Weights of a small mixture-of-experts language model, trained from scratch on English Wikipedia.
Size: 8 layers, width 128, vocabulary 5397, 11.1M parameters.
Below are experts of layer 2 (counted from 0) of a mixture-of-experts language model. Rows are named router (the router's row for the expert), gate (a neuron's input weights, with its number), up (a neuron's input weights, with its number) and show model dimensions 0-127. Each number is 50 + 15 x the weight over its row's rms, rounded and kept within 0 to 99.
After each expert's rows: a language model's description of what the expert responds to. This comes from a sample of Wikipedia text that the model never trained on.

# expert 29
router:67 64 61 22 34 43 55 44 70 47 42 38 43 88 61 59 42 75 39 45 55 47 60 29 57 43 68 29 54 32 44 62 56 65 71 59 52 71 43 68 50 67 11 57 70 71 60 53 40 78 34 42 50 53 55 52 32 63 65 60 21 69 58 41 39 63 25 60 53 51 54 29 49 32 36 60 24 50 50 45 47 76 55 50 29 59 65 46 59 55 77 55 24 35 37 31 49 29 39 50 35 62 54 64 29 51 58 30 50 80 51 49 54 63 38 72 50 34 42 35 40 81 27 32 37 28 47 73
gate0:56 74 30 37 55 54 50 65 38 55 54 62 60 51 48 43 32 66 45 36 51 41 65 60 55 88 62 76 61 44 44 48 34 42 35 57 52 69 47 59 57 70 45 55 54 77 76 49 59 73 43 61 50 42 51 55 29 45 56 68 57 28 57 66 67 52 75 55 48 30 45 74 65 39 37 73 41 40 50 24 60 55 23 81 36 72 78 66 47 59 80 55 51 33 39 40 14 55 57 39 32 60 40 33 83 20 43 48 15 66 56 49 58 29 37 33 68 53 49 50 44 33 61 55 53 27 61 68
up0:53 64 63 28 62 82 43 36 62 71 44 66 43 32 43 73 34 38 31 45 33 59 48 46 46 55 76 27 35 22 54 53 54 44 45 78 70 28 45 46 49 31 59 39 51 46 30 59 77 37 66 79 68 49 31 32 66 42 34 55 90 60 45 47 43 41 50 27 29 34 59 52 27 47 36 58 54 50 59 38 63 62 60 59 48 54 11 27 25 42 34 63 65 29 29 60 41 68 33 61 62 79 74 63 40 55 55 45 53 34 59 58 34 46 39 79 62 59 29 51 50 42 41 56 47 59 52 29
Description: Ordinal and consonant endings. Ordinal suffixes after digits (3rd, ninth, 1st) and short consonant pieces inside words, such as -th in treewidth, -st, -d.

# expert 56
router:69 44 64 45 45 59 24 72 48 61 81 57 53 61 54 23 40 67 53 31 33 49 67 38 40 53 55 40 47 44 42 70 45 41 72 44 74 45 73 48 27 55 31 31 38 71 52 51 27 86 62 47 23 48 49 76 56 27 50 11 47 27 47 37 72 77 27 62 45 39 32 67 72 47 72 54 60 34 51 28 36 10 60 56 47 61 59 73 44 60 60 39 64 45 53 56 55 41 34 44 42 42 53 28 23 47 62 64 55 58 44 44 33 45 36 53 69 39 31 33 44 51 49 32 39 58 55 75
gate0:53 63 49 48 33 55 72 38 57 47 29 42 39 54 40 27 47 55 34 61 62 41 63 75 69 34 41 92 30 25 58 50 72 38 47 77 35 59 53 40 34 80 28 48 34 49 39 55 63 53 24 37 20 23 67 21 61 49 42 56 45 47 51 20 50 71 45 51 61 14 41 26 55 44 45 41 54 42 47 35 45 33 52 57 61 64 74 59 11 79 39 51 49 42 42 61 32 59 39 40 42 41 32 57 47 66 23 70 65 43 40 63 49 57 50 38 42 59 39 60 58 36 53 65 51 53 84 39
up0:40 59 70 29 36 27 58 41 53 66 37 34 47 49 58 45 38 46 25 67 36 39 57 59 54 51 20 66 65 40 72 63 62 64 67 61 43 58 52 13 73 61 42 55 40 82 57 41 46 61 44 49 46 59 55 28 76 72 53 50 77 34 35 52 40 47 59 80 92 41 47 37 60 64 31 38 53 50 46 33 54 47 57 46 29 16 40 54 62 74 30 22 60 39 51 76 53 38 22 48 57 48 53 33 51 49 45 31 38 43 26 74 73 34 45 48 50 24 49 70 46 72 43 34 53 35 38 49
Description: Periods and abbreviation dots. Full stops ending sentences and dots in abbreviations or numbers, such as U.S., St. James's, A. R. Rahman, 164.3.

# expert 5
router:63 39 57 56 41 34 65 50 80 52 54 36 58 39 61 45 99 54 49 57 32 45 54 96 76 65 20 74 42 41 36 51 35 67 60 27 54 52 57 56 41 44 57 56 74 72 55 44 59 38 31 37 70 54 32 23 40 87 52 50 50 35 32 47 46 47 29 42 21 61 52 45 42 48 48 58 67 75 59 74 61 63 44 27 66 54 54 31 28 32 72 41 25 59 51 77 52 56 41 69 52 65 38 45 57 39 47 39 68 50 31 64 54 48 72 44 65 65 52 55 40 33 32 51 36 62 68 54
gate0:64 79 61 84 54 41 78 42 61 67 22 58 38 19 75 34 37 71 45 55 48 46 38 62 49 54 38 52 43 57 54 69 49 53 35 35 52 68 45 53 48 22 49 73 60 36 52 35 37 58 67 74 51 09 37 53 61 55 60 36 50 53 39 48 40 60 47 36 42 36 57 42 37 60 42 20 33 36 54 36 77 38 75 41 59 51 34 31 30 31 49 36 40 66 37 76 53 64 62 74 43 43 39 67 57 40 34 83 48 37 52 38 73 60 61 59 59 58 34 47 28 43 66 44 59 72 22 23
up0:66 65 81 18 58 64 54 40 36 34 28 18 68 49 63 66 45 58 43 31 61 51 58 73 42 51 44 31 29 69 27 53 31 41 60 40 59 66 64 51 40 51 33 43 48 55 41 50 59 79 65 40 63 67 45 72 54 91 38 47 48 54 70 66 40 41 47 77 50 50 67 57 73 45 83 50 48 36 31 57 50 61 54 63 39 32 74 68 56 47 67 66 37 29 53 48 45 28 35 52 42 21 42 49 58 73 82 40 39 77 43 42 50 34 65 59 49 23 46 56 73 56 48 43 43 42 71 70
Description: Directions and positional words. Compass words and spatial or common adjectives and adverbs after the or a, such as east of, north, back, end, main, well.

# expert 57
router:68 61 29 76 52 51 50 46 63 66 68 27 47 68 30 18 40 48 50 41 35 53 61 32 47 34 32 64 73 60 80 46 43 45 66 42 55 35 47 62 36 73 39 30 68 41 83 58 42 40 74 55 52 61 42 75 63 78 60 56 38 47 49 36 17 39 43 62 37 74 63 63 58 53 53 20 25 45 17 49 35 60 55 65 55 52 41 53 18 38 20 55 57 40 60 36 52 46 45 48 70 38 70 30 38 65 41 43 40 69 53 42 44 51 46 60 28 54 67 34 51 58 64 44 32 29 51 14
gate1:38 57 62 23 84 46 37 40 82 41 93 31 57 59 59 26 48 38 33 40 48 49 19 41 54 54 46 40 47 53 50 42 71 53 78 39 38 49 60 43 59 30 41 63 59 31 14 38 55 54 47 46 19 39 44 28 58 64 37 48 52 69 33 49 38 59 65 21 53 56 50 19 79 65 58 37 42 51 70 40 50 59 23 34 37 66 48 83 46 47 48 68 33 58 72 34 51 43 33 61 46 58 45 52 52 60 65 41 18 38 42 63 45 43 57 34 56 56 69 64 42 70 21 59 44 48 31 47
up1:43 55 43 37 58 46 45 69 41 59 37 68 41 24 51 33 59 37 47 41 36 43 45 50 47 49 59 20 35 58 43 49 70 49 83 59 34 75 36 65 47 50 65 48 52 61 57 66 42 29 36 37 46 40 28 41 86 73 34 55 31 37 57 31 51 32 29 58 71 54 46 55 39 70 99 37 74 45 35 42 65 50 34 62 11 44 63 23 51 60 55 29 50 36 58 49 78 79 44 45 64 61 60 47 64 32 44 82 49 35 61 63 31 30 67 50 76 49 49 54 43 59 39 37 47 45 49 61
Description: To and linking prepositions. Mostly to, as infinitive marker or after due/prior, plus of, by, from, e.g. steamed to give, due to, Welcome to.

# expert 22
router:35 61 62 49 44 68 49 70 36 44 48 40 45 46 31 36 60 53 33 20 51 49 39 48 36 71 59 47 79 47 64 05 51 57 43 60 27 40 51 53 54 49 44 45 40 35 23 50 41 66 38 75 64 56 17 24 54 58 50 57 34 66 96 78 47 54 66 62 76 47 41 35 47 27 47 32 45 47 27 53 55 56 58 67 29 42 51 74 37 71 52 44 47 32 49 68 58 96 37 61 51 37 66 51 80 41 56 61 55 51 48 47 65 29 45 48 57 45 75 36 45 55 41 54 32 52 35 26
gate1:23 39 28 66 33 37 29 58 40 54 38 55 46 68 67 53 18 70 44 52 61 67 39 42 47 32 53 52 44 29 56 21 27 31 66 54 51 62 50 57 57 58 48 59 76 35 45 46 45 47 28 27 58 40 78 39 37 47 63 63 45 37 54 40 46 35 57 67 42 49 64 42 53 49 26 42 44 91 73 63 20 64 49 53 45 38 55 47 07 61 66 63 77 57 64 47 62 38 71 66 66 58 47 34 19 46 42 66 29 61 30 58 62 53 37 57 34 68 72 49 55 63 47 84 32 70 61 64
up1:68 59 63 61 42 39 71 28 64 30 44 64 72 67 79 57 27 38 83 59 71 63 41 52 57 31 46 71 42 58 72 38 42 38 45 67 61 52 77 42 50 46 48 60 29 35 34 31 58 40 35 34 60 40 55 25 51 64 51 58 48 48 39 48 20 59 44 35 45 38 77 51 64 58 37 33 72 47 62 70 37 69 56 57 51 56 72 43 62 40 62 62 47 27 47 69 92 49 79 47 38 59 26 37 54 38 23 74 52 41 44 60 13 51 32 59 25 48 67 52 56 58 62 49 46 78 57 40
Description: Year final digits. Last digits of four-digit years in dates and headings, such as 199(1), 200(0), 201(8), often after in or at the end of.

# expert 38
router:79 47 46 78 46 58 75 36 61 48 50 60 49 62 44 37 60 60 39 55 39 55 46 38 48 67 72 37 53 51 47 52 70 31 26 33 64 59 26 43 65 83 47 50 41 79 58 59 79 63 66 60 17 51 59 43 54 36 41 63 85 65 38 62 58 70 53 24 83 43 22 62 56 55 50 74 51 66 23 38 69 30 53 47 56 48 56 34 47 51 46 47 13 59 55 48 53 56 45 21 47 74 73 69 77 47 51 24 26 69 47 42 61 42 60 57 43 55 55 40 61 38 36 69 63 65 38 54
gate0:46 62 40 36 72 65 44 49 81 74 39 53 53 45 53 26 54 33 59 55 52 49 56 47 57 48 26 23 21 48 51 41 71 28 72 76 30 39 52 30 51 50 74 37 76 51 37 61 31 57 77 59 64 51 46 58 41 45 45 39 64 52 74 71 49 27 37 53 47 36 33 27 56 40 77 29 59 47 48 53 64 86 38 53 54 83 69 29 67 55 47 76 47 44 52 78 59 44 58 56 51 11 43 59 45 50 44 56 47 27 49 22 71 46 46 62 37 50 30 55 27 68 60 24 60 54 49 37
up0:42 45 47 24 89 64 56 19 48 50 34 60 36 71 60 69 69 38 57 40 61 40 62 40 52 68 28 36 44 64 76 53 57 44 91 35 35 13 30 38 60 25 56 51 72 51 56 53 63 63 49 48 57 58 58 54 64 47 54 36 42 69 42 77 31 76 50 65 40 45 44 60 52 49 63 69 52 41 66 57 35 71 13 73 44 50 44 26 64 47 57 65 40 60 48 73 47 50 68 42 94 62 43 55 31 50 45 51 59 46 47 63 52 34 47 66 30 69 56 43 37 55 50 20 58 65 67 52
Description: Space before numbers. Standalone space tokens, mostly before digits in tables and dates, such as May 16, Dec 18, and 1808.

# expert 32
router:38 59 43 76 60 44 35 51 47 67 44 50 40 62 65 32 50 70 29 34 55 40 55 49 44 40 27 21 99 49 47 50 51 56 52 26 54 79 62 68 62 36 53 23 29 37 20 51 33 92 32 46 30 48 54 49 60 33 38 62 43 36 62 50 55 67 32 63 69 52 46 50 42 37 76 49 60 50 51 38 26 34 42 36 45 57 55 35 11 72 46 57 55 50 49 77 40 70 34 67 18 56 73 62 41 77 45 62 43 69 62 49 55 48 46 63 54 22 37 33 50 38 42 53 50 44 48 54
gate1:73 79 41 31 67 53 51 27 47 39 70 47 54 54 53 42 45 50 31 60 41 61 57 30 60 79 34 52 40 51 99 40 73 44 32 53 59 51 36 67 45 64 40 28 65 66 61 68 46 48 52 50 31 26 82 61 49 37 29 82 57 39 50 59 41 57 34 57 50 32 65 60 64 35 67 60 27 41 37 43 34 43 45 48 45 29 72 65 36 63 53 47 35 58 32 68 54 32 45 27 32 29 17 68 51 60 16 70 46 49 66 35 41 66 59 50 23 48 54 44 52 56 44 28 56 64 51 27
up1:25 29 69 74 62 66 04 48 48 52 59 45 57 36 49 51 66 28 81 32 62 41 34 53 66 51 60 48 81 63 51 51 45 61 37 29 61 73 57 77 58 36 32 27 71 58 65 32 38 54 48 40 39 68 46 61 51 20 68 49 58 53 61 50 44 30 45 52 25 74 53 51 42 55 57 29 57 59 75 73 47 54 62 57 69 75 36 32 43 23 57 83 53 46 71 58 39 48 71 38 73 54 60 30 37 57 59 33 38 41 36 24 56 48 42 46 55 58 57 48 26 42 17 41 45 52 55 60
Description: Commas and decimal points. Commas and periods after words and numbers, including the decimal point in coordinates, race times and election tables, such as 35.21139.

# expert 24
router:79 50 65 37 39 54 31 57 52 56 38 26 40 35 53 68 61 59 35 61 66 53 69 79 84 72 60 41 42 41 71 66 52 58 36 41 27 39 62 27 63 53 28 48 60 62 27 52 63 51 47 44 68 52 33 75 45 61 47 38 50 36 38 89 25 37 42 49 77 54 66 69 57 45 35 57 57 38 41 41 61 45 28 41 70 36 35 53 61 74 49 42 42 43 51 63 48 39 52 49 55 36 33 46 48 54 56 38 55 14 24 37 49 65 76 12 59 58 45 40 66 31 76 49 45 28 45 18
gate0:56 52 48 60 44 44 20 51 44 74 68 46 36 49 43 57 72 39 39 48 32 86 60 47 30 40 65 32 73 45 46 59 65 55 41 54 32 57 59 53 53 58 16 58 42 62 44 68 68 68 59 60 43 51 41 59 27 74 48 66 50 28 68 72 45 59 55 60 61 47 64 49 80 64 81 56 63 83 53 68 61 33 58 65 67 44 14 22 46 32 52 44 64 21 37 62 38 79 45 72 38 56 46 36 32 60 52 59 81 53 38 57 68 63 57 15 57 67 59 44 75 43 43 54 42 53 32 49
up0:50 76 73 57 75 43 51 45 38 55 49 47 58 39 51 55 45 47 58 37 57 40 41 52 42 48 34 76 24 68 32 42 30 65 38 53 67 62 31 30 70 42 61 22 66 39 66 59 45 31 36 51 44 44 45 29 61 72 58 45 67 70 49 40 61 50 57 46 46 43 47 50 18 31 59 46 22 28 73 51 17 57 43 32 45 36 50 72 58 74 51 47 36 48 86 35 72 57 71 12 32 61 34 61 63 47 46 36 53 22 68 66 33 41 56 74 51 32 59 37 29 37 33 77 48 28 56 44
Description: Institution name words. Capitalized words inside names of institutions, places and events, such as University, States, County, Railway, World War, League.

# expert 49
router:34 44 58 70 51 69 35 70 41 42 38 44 51 39 41 33 78 60 36 28 55 58 42 48 41 66 66 39 66 45 64 20 26 66 26 57 17 52 58 44 53 42 46 37 33 38 24 47 33 79 33 58 60 49 17 27 60 63 60 64 33 65 77 76 40 59 53 63 49 42 27 39 61 12 40 39 49 46 17 57 59 49 51 57 38 53 48 49 33 66 46 49 39 41 58 66 51 99 40 63 56 47 65 29 71 54 48 49 35 46 32 44 57 24 41 42 57 61 75 49 37 66 48 62 40 41 33 34
gate1:67 41 46 54 39 33 52 71 53 52 15 53 91 52 85 34 36 55 61 58 37 59 51 52 37 66 55 57 54 26 48 43 62 86 29 48 33 64 58 27 71 53 31 44 49 34 43 22 46 75 61 42 51 39 25 41 47 79 42 47 81 30 67 42 43 48 42 29 58 41 47 51 65 50 61 60 54 53 14 67 36 47 49 64 35 32 42 50 55 51 60 48 85 40 59 56 61 61 27 37 50 55 49 21 54 41 61 35 62 55 75 47 64 48 41 37 53 38 76 70 87 40 52 36 49 36 38 45
up1:41 71 42 45 57 67 52 48 70 46 62 29 39 60 39 65 43 31 44 62 52 58 50 75 65 30 63 70 71 42 55 45 16 34 61 73 58 48 43 38 43 48 34 18 56 72 53 73 62 35 42 86 33 85 36 49 50 40 72 56 43 51 41 72 49 30 59 35 36 50 64 58 39 69 65 38 74 49 56 55 57 67 26 61 44 51 72 99 42 40 44 46 28 67 42 38 48 42 75 55 37 68 60 53 55 58 52 80 54 51 36 50 56 39 34 66 66 34 30 53 37 61 40 45 43 42 59 65
Description: Year and number digits. Single digits inside years and dates, especially the third digit of birth years such as 19-7-0, 19-8-8, 181-7.

# expert 20
router:66 52 64 36 46 49 57 39 72 41 54 73 39 58 48 24 40 78 58 17 70 57 29 39 51 40 46 19 34 60 47 24 43 37 65 36 47 53 49 33 39 64 53 42 49 62 55 36 66 82 53 65 48 64 36 42 58 33 49 65 41 78 54 72 78 50 35 42 28 52 44 31 70 63 50 37 31 80 46 68 40 54 46 82 46 36 66 27 74 41 30 50 43 30 35 56 53 45 33 56 51 31 73 57 37 38 70 46 46 53 67 56 34 35 60 60 40 08 66 78 48 37 53 44 44 60 59 75
gate1:40 43 54 71 36 85 49 56 51 51 54 73 62 49 78 52 78 71 27 57 56 50 39 37 61 36 29 42 50 33 26 19 45 62 19 63 42 41 65 18 67 44 45 64 50 29 60 61 51 42 42 59 54 50 45 66 78 29 54 67 57 26 46 38 74 38 46 57 32 58 33 53 66 23 61 53 44 71 56 63 54 47 48 39 53 49 54 65 66 42 41 57 21 33 54 71 46 71 21 45 50 22 56 51 78 66 37 33 52 26 48 47 48 69 80 35 52 57 44 72 84 46 50 59 43 59 63 27
up1:60 58 54 66 50 73 52 72 78 70 42 83 49 66 37 64 45 35 44 54 34 65 38 44 52 27 47 42 71 53 36 57 56 51 54 60 48 57 48 58 41 32 58 71 38 59 63 65 66 36 43 39 55 42 28 99 37 62 76 50 66 34 58 62 59 19 32 39 39 48 52 45 65 16 47 52 51 40 45 38 49 69 56 30 51 73 53 61 37 46 57 63 66 48 34 62 47 54 49 26 57 40 50 54 81 50 53 49 42 74 31 23 45 72 25 56 55 54 54 75 22 51 57 79 64 31 50 36
Description: Word-initial letter pieces. Single letters or short consonant pieces that begin a word or name, often after a capital or parenthesis, such as E-c-ology, M, V.

# expert 61
router:62 59 51 48 47 26 34 73 60 41 51 42 28 52 69 29 53 61 67 72 23 62 29 46 27 70 50 57 97 32 34 56 52 44 41 46 30 42 58 62 68 71 61 44 37 32 56 24 68 27 38 43 41 52 42 37 60 50 56 54 64 55 50 40 63 31 48 38 45 13 25 48 25 57 54 72 59 34 57 41 50 33 40 50 67 73 63 34 76 34 40 56 40 47 65 33 46 38 34 48 47 41 64 73 32 66 42 57 69 79 57 61 57 38 55 39 15 41 54 61 61 30 60 48 27 20 60 50
gate0:68 73 65 50 60 40 43 79 52 35 36 44 67 37 53 57 63 59 77 47 44 27 33 29 65 60 24 71 66 39 79 64 61 52 31 45 37 65 46 71 42 64 35 57 36 57 34 30 61 35 52 67 45 45 54 66 53 39 38 62 41 43 42 65 53 50 69 21 46 56 48 32 00 46 70 68 72 50 49 40 99 48 57 54 59 46 39 46 48 50 44 28 38 54 44 11 54 73 41 52 48 28 80 34 51 39 57 48 39 49 53 59 49 62 42 57 46 50 46 34 52 74 57 54 29 55 42 40
up0:33 35 74 38 45 29 35 73 71 31 54 29 60 50 56 35 61 38 63 36 53 46 30 67 46 26 33 50 28 63 62 42 60 50 41 45 67 64 44 46 55 60 44 36 54 46 35 41 68 20 58 62 41 74 31 52 49 58 52 74 34 54 40 46 07 62 64 36 24 47 63 50 32 59 48 40 50 71 47 22 64 68 37 30 67 53 35 34 35 48 63 28 61 33 53 47 68 49 60 34 34 67 58 54 35 67 81 56 51 82 22 49 57 56 65 19 38 55 64 56 49 57 72 64 36 27 22 46
Description: Time prepositions, clause openers. Sentence-opening In, On, After, However, and time words like after, before, until, since; also the piece ver in Re-ver-end.

# expert 62
router:57 25 75 47 53 13 38 51 84 63 73 38 71 46 49 55 60 42 57 60 69 63 41 81 83 67 45 79 45 46 26 66 46 50 44 63 25 44 44 39 60 54 49 54 65 57 27 45 76 58 66 62 59 44 31 34 65 75 51 34 28 44 40 47 51 50 31 29 60 37 32 53 35 62 25 49 30 45 47 71 60 47 21 46 69 61 66 44 65 30 72 41 33 56 70 45 51 64 69 65 28 55 39 33 43 58 50 55 58 37 81 62 60 53 78 53 70 50 60 48 38 45 56 47 32 21 56 39
gate0:68 54 47 64 53 48 33 65 57 30 52 62 46 55 34 64 48 65 68 50 54 39 63 57 60 76 57 72 59 35 39 38 66 62 36 62 65 27 46 49 42 57 32 52 42 47 45 41 46 87 66 67 59 62 59 19 55 53 47 53 20 80 71 54 30 24 33 27 48 28 45 44 54 43 58 47 35 69 64 50 46 68 40 31 61 46 55 47 58 56 93 55 91 49 57 48 61 69 27 40 01 66 28 35 49 55 34 23 64 34 43 26 41 46 61 68 49 58 63 38 59 60 46 66 39 33 48 51
up0:50 36 27 47 70 64 60 41 90 22 45 19 93 55 51 66 71 68 55 43 55 49 53 30 48 43 47 61 31 61 32 49 32 45 56 69 46 69 51 48 23 79 73 32 60 70 44 45 19 36 43 27 48 61 25 49 30 63 75 37 62 58 35 40 39 63 62 45 47 46 53 63 31 50 43 35 63 41 59 58 50 64 31 50 46 58 42 53 35 48 66 56 53 37 32 56 36 66 82 82 75 35 44 52 65 38 39 68 28 53 52 58 50 45 68 63 58 61 39 24 42 47 53 48 41 64 72 29
Description: Ordinals and quantity adjectives. Ordinal, quantity and comparative adjectives after the or a, such as first, second, other, most, many, new, fourth.

# expert 12
router:75 24 51 48 89 50 60 33 55 51 57 37 54 41 75 53 54 48 52 58 11 45 37 60 46 30 33 34 53 39 42 25 78 53 74 66 56 32 47 47 62 86 58 56 43 58 46 62 21 70 36 65 49 19 26 41 25 42 56 56 47 69 54 61 47 38 57 46 59 40 32 39 58 35 62 43 32 50 29 28 48 50 65 61 82 28 26 47 59 54 69 67 44 37 49 61 61 43 78 32 70 38 62 56 35 49 40 41 40 17 61 78 39 29 64 45 59 46 50 70 53 59 39 52 56 41 60 59
gate0:41 31 65 37 41 51 53 43 79 39 74 43 38 66 70 42 67 57 87 53 53 14 51 35 68 64 54 43 55 85 66 43 61 34 50 67 69 59 46 49 62 56 47 71 59 60 49 27 49 38 53 63 43 52 47 90 60 37 49 64 62 40 58 75 67 44 64 42 34 56 69 52 18 61 60 28 52 56 70 78 64 63 53 67 41 43 53 43 39 20 58 42 23 50 22 41 48 55 37 32 46 30 57 78 59 47 52 54 36 37 48 61 74 48 72 35 67 50 71 59 48 51 48 59 43 53 91 47
up0:76 38 49 44 12 31 49 54 38 46 46 19 66 84 22 29 54 66 66 32 58 28 69 79 26 59 46 52 54 66 66 22 29 51 58 51 53 30 69 57 51 72 51 76 43 70 53 51 62 63 24 58 47 52 63 35 74 55 53 31 22 49 45 43 64 41 36 47 55 27 51 61 43 29 46 49 65 59 51 50 60 47 42 76 58 69 60 70 55 48 51 64 48 57 73 57 50 79 63 36 23 58 54 71 36 54 51 63 28 38 15 51 64 71 41 61 54 53 49 54 69 37 38 39 45 39 61 39
Description: Digit 2 and e. Digits, mostly 2 and 3, in dates like 2013 and 2020 or in table figures, plus the e-piece in Bye, e.g., Maine.

# expert 43
router:73 48 42 80 53 21 66 49 53 46 63 33 50 47 48 50 65 52 25 67 34 55 42 39 53 53 70 27 47 50 41 54 63 35 26 15 64 60 24 61 50 72 52 63 42 83 60 45 77 61 65 49 32 54 56 51 44 48 44 67 83 68 41 45 63 94 54 27 72 57 40 64 56 63 37 64 51 62 35 49 36 34 35 23 58 43 27 37 50 54 45 42 16 68 62 46 47 58 43 33 36 65 64 59 94 45 46 45 31 73 43 53 65 35 57 50 49 52 50 31 49 30 48 66 60 68 59 57
gate0:59 55 59 73 77 54 60 45 70 56 48 41 55 82 56 36 83 52 39 14 40 61 89 69 35 52 51 60 49 32 43 35 58 51 57 27 21 33 44 55 42 52 62 67 80 27 79 78 38 45 29 53 56 49 52 64 43 51 60 49 59 79 42 60 52 76 54 59 48 00 58 47 30 43 43 51 60 59 44 63 42 41 57 44 60 57 54 47 48 49 58 71 35 49 55 51 41 75 54 40 46 18 44 59 50 56 76 07 63 45 53 35 67 67 62 35 43 38 59 45 38 56 41 55 50 51 46 52
up0:62 51 59 89 48 60 61 55 67 37 37 56 61 64 44 60 83 49 52 22 45 61 58 78 64 71 49 32 62 74 82 39 63 54 40 37 44 67 34 58 43 57 54 58 56 48 72 82 63 37 40 52 55 33 42 57 65 57 68 46 67 46 77 66 51 61 42 43 47 30 23 69 44 35 67 59 54 61 48 25 65 49 91 63 49 53 40 42 26 38 70 53 36 84 56 49 45 79 52 57 45 46 37 20 69 61 57 19 33 44 55 51 57 50 60 39 58 36 37 51 31 76 38 51 63 58 69 46
Description: Spaces before numbers. Standalone space tokens in tables and infoboxes, mostly before numbers after a pipe or colon, as in "Total: 2,895".

# expert 45
router:48 35 58 75 55 06 71 68 58 53 52 43 55 56 53 74 40 47 49 38 58 76 64 29 56 50 39 26 49 71 58 58 64 27 52 54 34 43 38 51 71 30 39 20 56 20 47 48 67 40 47 42 40 54 52 57 53 77 48 77 62 48 56 40 63 55 30 51 23 43 74 46 37 54 49 44 63 52 52 55 55 58 76 68 21 55 57 30 37 44 36 56 57 54 58 63 17 50 50 63 28 22 63 87 47 60 29 48 53 60 42 44 44 19 32 68 51 17 51 40 36 44 76 47 44 30 58 66
gate1:11 25 57 47 60 36 57 40 79 44 63 47 31 61 30 37 57 54 30 35 62 46 39 16 57 69 38 14 54 67 54 28 61 37 45 35 52 81 75 60 67 42 42 59 45 51 61 60 44 47 35 56 79 41 48 73 49 57 42 56 35 47 52 21 29 53 44 40 50 56 67 37 48 47 64 62 47 52 57 38 55 54 40 55 56 48 53 33 51 36 80 40 28 43 45 93 42 54 47 36 76 54 55 36 38 49 63 29 55 12 47 50 46 49 75 43 52 52 43 67 54 36 51 06 60 73 69 47
up1:26 44 53 79 45 46 41 26 42 65 75 75 49 35 45 50 64 24 35 68 40 40 54 62 54 78 53 62 49 32 62 63 29 49 36 49 62 74 34 13 57 54 62 46 46 66 58 34 46 49 61 60 46 53 53 44 42 37 35 86 46 49 45 29 41 32 51 75 39 56 61 50 57 53 28 76 29 70 22 65 44 33 45 56 42 64 59 56 74 80 32 53 53 50 47 25 69 31 34 46 35 52 45 39 60 66 57 42 76 64 63 44 72 51 60 74 12 65 65 66 40 51 42 77 51 59 58 64
Description: Clause-joining conjunctions, prepositions. And, in, with, at, or, during joining noun phrases or adding adverbial phrases, e.g. Early life and career, done in 1960.

# expert 3
router:97 32 35 75 65 43 52 27 56 43 44 40 44 33 57 60 99 72 42 34 46 38 53 60 54 37 68 36 63 60 41 34 46 50 48 50 52 54 41 52 40 41 50 50 44 47 61 61 56 68 42 29 65 31 00 62 41 59 51 46 62 72 28 69 58 62 44 28 42 42 24 50 60 39 50 58 50 65 38 58 44 26 30 30 80 27 39 25 53 44 65 58 47 45 64 62 48 57 75 19 50 55 38 60 60 55 46 45 34 37 51 56 37 52 69 31 40 48 65 63 25 66 51 65 44 57 34 60
gate1:35 40 83 46 38 70 55 49 54 50 47 64 48 71 83 51 53 45 35 61 48 75 66 45 62 42 24 71 90 56 53 45 63 65 63 51 68 28 59 46 45 51 62 41 56 69 39 51 33 81 56 27 19 48 46 56 63 62 34 55 53 39 36 61 22 60 64 38 52 46 28 42 26 79 38 62 58 62 48 31 88 43 43 55 46 46 66 49 75 40 67 88 43 62 43 70 75 79 51 51 58 57 46 77 54 40 45 60 70 29 58 32 51 51 57 43 45 43 40 33 64 67 69 52 56 47 67 44
up1:41 46 33 54 41 44 16 53 51 39 74 52 49 15 14 38 43 33 44 55 42 27 55 69 15 70 36 46 35 26 57 52 32 66 47 59 12 45 50 61 59 57 65 55 46 40 67 56 51 59 51 55 40 67 31 48 73 33 46 73 37 48 58 24 56 45 37 42 76 32 52 34 46 30 53 53 38 65 29 74 64 42 46 29 27 57 29 57 47 67 63 44 38 28 54 50 33 47 60 55 72 09 58 46 50 46 42 66 56 59 26 52 50 51 53 62 52 78 55 33 71 47 23 43 23 51 33 54
Description: Digit tokens. Single digits in numbers, especially inside table cells, scores, dates and years, such as 4–3, April 26, 2020.

# expert 55
router:50 39 33 50 40 50 72 55 71 49 20 64 44 76 60 53 36 75 54 44 62 39 38 26 55 57 48 40 73 62 41 23 64 52 57 50 45 74 61 59 47 47 47 71 45 77 29 39 42 56 30 57 44 59 55 65 43 36 61 34 45 64 62 37 28 87 36 63 30 26 55 36 57 74 27 33 54 71 52 65 40 37 51 40 18 52 57 58 72 68 62 50 70 28 42 24 67 36 35 71 39 49 41 56 47 53 57 42 41 74 53 47 33 71 63 56 50 19 63 27 34 70 19 35 65 52 66 68
gate0:62 32 46 46 73 57 12 29 54 48 34 65 37 73 55 69 33 37 21 44 25 28 34 53 54 73 49 31 78 59 46 46 33 71 59 31 64 59 27 57 62 46 54 44 34 42 38 63 68 65 64 58 61 43 61 32 39 58 30 48 37 78 40 17 41 91 41 54 64 48 52 44 40 41 62 78 56 35 73 50 57 34 24 43 30 43 32 43 50 41 33 61 58 53 23 39 22 64 49 60 39 56 42 53 56 59 41 28 56 44 71 61 43 37 48 69 71 30 46 62 44 62 44 41 68 67 52 35
up0:65 31 33 38 24 63 41 50 43 58 45 24 69 30 32 37 47 56 48 75 50 44 27 54 56 38 48 40 61 68 57 46 55 51 35 42 45 14 30 66 47 49 41 46 45 54 35 53 60 55 70 50 31 46 65 52 52 24 83 60 72 62 42 32 68 53 47 55 54 60 63 32 86 55 49 51 33 43 56 46 53 40 50 49 60 32 68 64 53 35 62 44 19 34 46 54 48 72 34 85 36 31 90 20 57 39 39 65 60 44 46 59 40 69 73 59 28 68 79 47 20 22 52 32 46 53 55 49
Description: Single-letter fragments. Lone consonant pieces and digits inside words or numbers, such as key-n-ote, mag-n-etostratigraphy, Psal-m, 17-th, 8.6.